Below are experts of layer 3 (counted from 0) of a mixture-of-experts language model. Rows are named gate (a neuron's input weights, with its number), up (a neuron's input weights, with its number), down (a neuron's output weights, with its number) and show model dimensions 0-127. Each number is 50 + 12 x the weight over its row's rms, rounded and kept within 0 to 99.
Before each expert's rows: "mostly gets" lists some tokens that are sent to it at least half of the time. This comes from a sample of Wikipedia text that the model never trained on.

# expert 6
mostly gets: ", l", " - |", "andidate | Votes |", " “", " W.", "uz"
gate0:44 67 44 55 28 54 47 69 51 38 61 50 67 51 50 32 22 50 34 63 42 55 60 28 41 52 43 58 40 44 55 69 48 35 37 43 51 55 52 68 47 43 49 46 39 56 58 32 46 47 43 50 53 73 59 45 63 55 45 51 47 56 52 41 59 59 72 72 34 28 41 39 45 55 55 47 39 37 41 40 44 56 50 48 68 72 43 57 62 34 34 43 60 51 52 50 44 41 60 48 52 63 11 59 46 72 54 51 57 67 43 73 61 70 51 52 44 39 72 37 62 47 58 40 64 48 26 53
up0:62 63 57 38 61 35 38 57 66 55 69 45 68 51 65 38 57 56 31 52 52 74 57 58 44 60 54 50 50 56 41 62 41 53 51 60 66 28 55 85 35 41 42 26 48 60 53 46 71 32 41 24 37 63 42 39 49 58 62 54 55 42 57 43 49 41 52 84 62 46 49 47 62 78 46 69 50 37 65 49 40 47 56 56 60 48 17 48 65 50 45 38 46 51 53 17 47 75 45 50 56 66 41 45 47 76 49 61 74 66 56 40 70 37 55 46 56 36 58 49 61 64 44 42 51 37 51 40
down0:43 65 42 33 54 66 26 69 56 35 40 50 67 41 57 47 62 55 38 52 55 39 63 54 47 22 54 56 72 62 58 20 32 47 57 43 39 46 48 48 20 74 30 41 77 44 59 46 43 67 37 34 64 50 64 74 57 59 60 43 47 71 35 49 49 50 45 71 49 60 59 47 56 50 47 65 40 44 45 57 34 49 49 65 73 45 57 40 37 49 61 51 48 42 58 54 54 42 16 59 37 63 45 63 68 42 53 54 38 60 50 41 63 68 44 50 37 33 51 45 29 60 51 59 44 46 41 54

# expert 5
mostly gets: " (age ", " m (", "°N ", " \\", "\\", " Jackson"
gate0:15 45 53 55 64 40 37 67 36 35 68 43 63 53 52 64 61 67 57 65 56 57 56 54 61 44 44 59 66 48 48 55 54 49 51 52 50 56 47 56 75 55 27 48 63 61 59 63 48 53 39 54 42 48 57 72 51 80 59 83 57 47 42 68 57 38 66 51 34 53 45 52 33 41 67 53 52 42 46 29 52 49 50 50 61 37 41 27 74 49 49 35 63 45 46 44 53 65 40 48 42 57 27 45 24 25 55 46 24 65 41 74 46 48 50 49 63 68 24 59 58 62 35 24 66 57 54 62
up0:41 55 72 46 58 25 62 37 63 48 51 46 46 41 40 56 45 20 43 57 36 38 39 27 49 37 56 43 66 48 53 50 48 48 54 36 65 42 60 67 51 48 49 24 55 27 31 48 72 60 41 56 67 49 35 47 49 56 73 39 59 48 71 32 52 41 48 62 60 27 42 32 32 47 60 60 54 31 46 58 61 44 59 54 56 63 41 48 50 69 68 41 52 66 37 23 63 67 65 35 48 53 34 40 50 52 48 68 60 71 69 69 57 50 80 41 47 49 52 46 57 59 48 50 40 68 41 43
down0:40 76 51 64 43 59 41 48 48 26 50 34 35 46 53 44 63 59 51 71 55 46 50 48 49 45 36 57 40 59 46 40 33 45 70 47 68 60 65 32 38 60 74 38 51 47 36 49 36 44 48 42 45 40 40 58 67 47 44 53 59 57 60 56 63 73 63 76 53 87 47 66 75 52 25 46 44 36 45 29 45 69 47 59 35 35 36 37 42 28 56 50 55 47 50 47 40 50 55 54 63 39 51 58 64 46 53 46 29 64 59 56 47 43 52 65 56 46 56 66 55 49 47 59 61 61 37 72

# expert 3
mostly gets: " She", " about", "ă", " David", "°E", " on "
gate35:44 12 50 34 49 35 37 36 44 59 44 42 57 21 54 71 37 68 65 57 56 42 29 41 78 50 47 36 52 69 69 66 57 63 58 77 37 52 56 38 49 44 60 53 46 50 39 50 57 46 45 62 67 37 41 48 50 16 55 51 41 49 55 56 30 67 44 51 50 58 46 58 49 44 43 45 50 49 61 36 39 76 51 32 37 56 62 45 50 69 66 49 60 42 61 42 34 65 33 34 56 42 41 24 36 39 64 54 51 45 51 56 51 36 54 33 41 48 49 49 51 42 21 22 52 37 48 32
up35:41 50 74 46 44 45 56 59 38 54 64 46 45 31 43 40 64 51 35 55 48 63 45 53 48 53 87 76 55 48 52 52 29 47 74 63 35 66 61 28 44 54 72 35 52 51 52 50 32 38 52 36 32 46 43 37 44 63 56 79 47 49 52 47 48 54 45 33 33 57 57 29 59 73 64 77 54 39 50 48 49 55 55 46 65 50 70 46 74 56 31 65 33 44 57 62 44 39 56 68 48 42 36 62 73 44 49 53 66 42 47 31 54 26 37 45 43 58 53 65 60 40 64 42 50 50 57 41
down35:52 42 47 56 46 53 62 35 53 22 63 39 46 57 52 37 47 44 36 42 53 49 42 56 83 67 53 72 47 58 61 39 49 64 46 40 47 63 31 34 44 46 60 54 61 40 45 26 41 30 54 44 14 47 69 45 36 59 60 52 54 63 56 55 51 48 59 32 65 33 34 52 66 52 54 50 47 46 54 40 34 58 43 65 53 56 63 41 73 39 55 55 53 44 56 53 35 50 44 57 54 50 47 56 51 53 43 67 58 62 60 46 41 49 30 47 53 46 51 59 54 24 44 49 63 49 55 68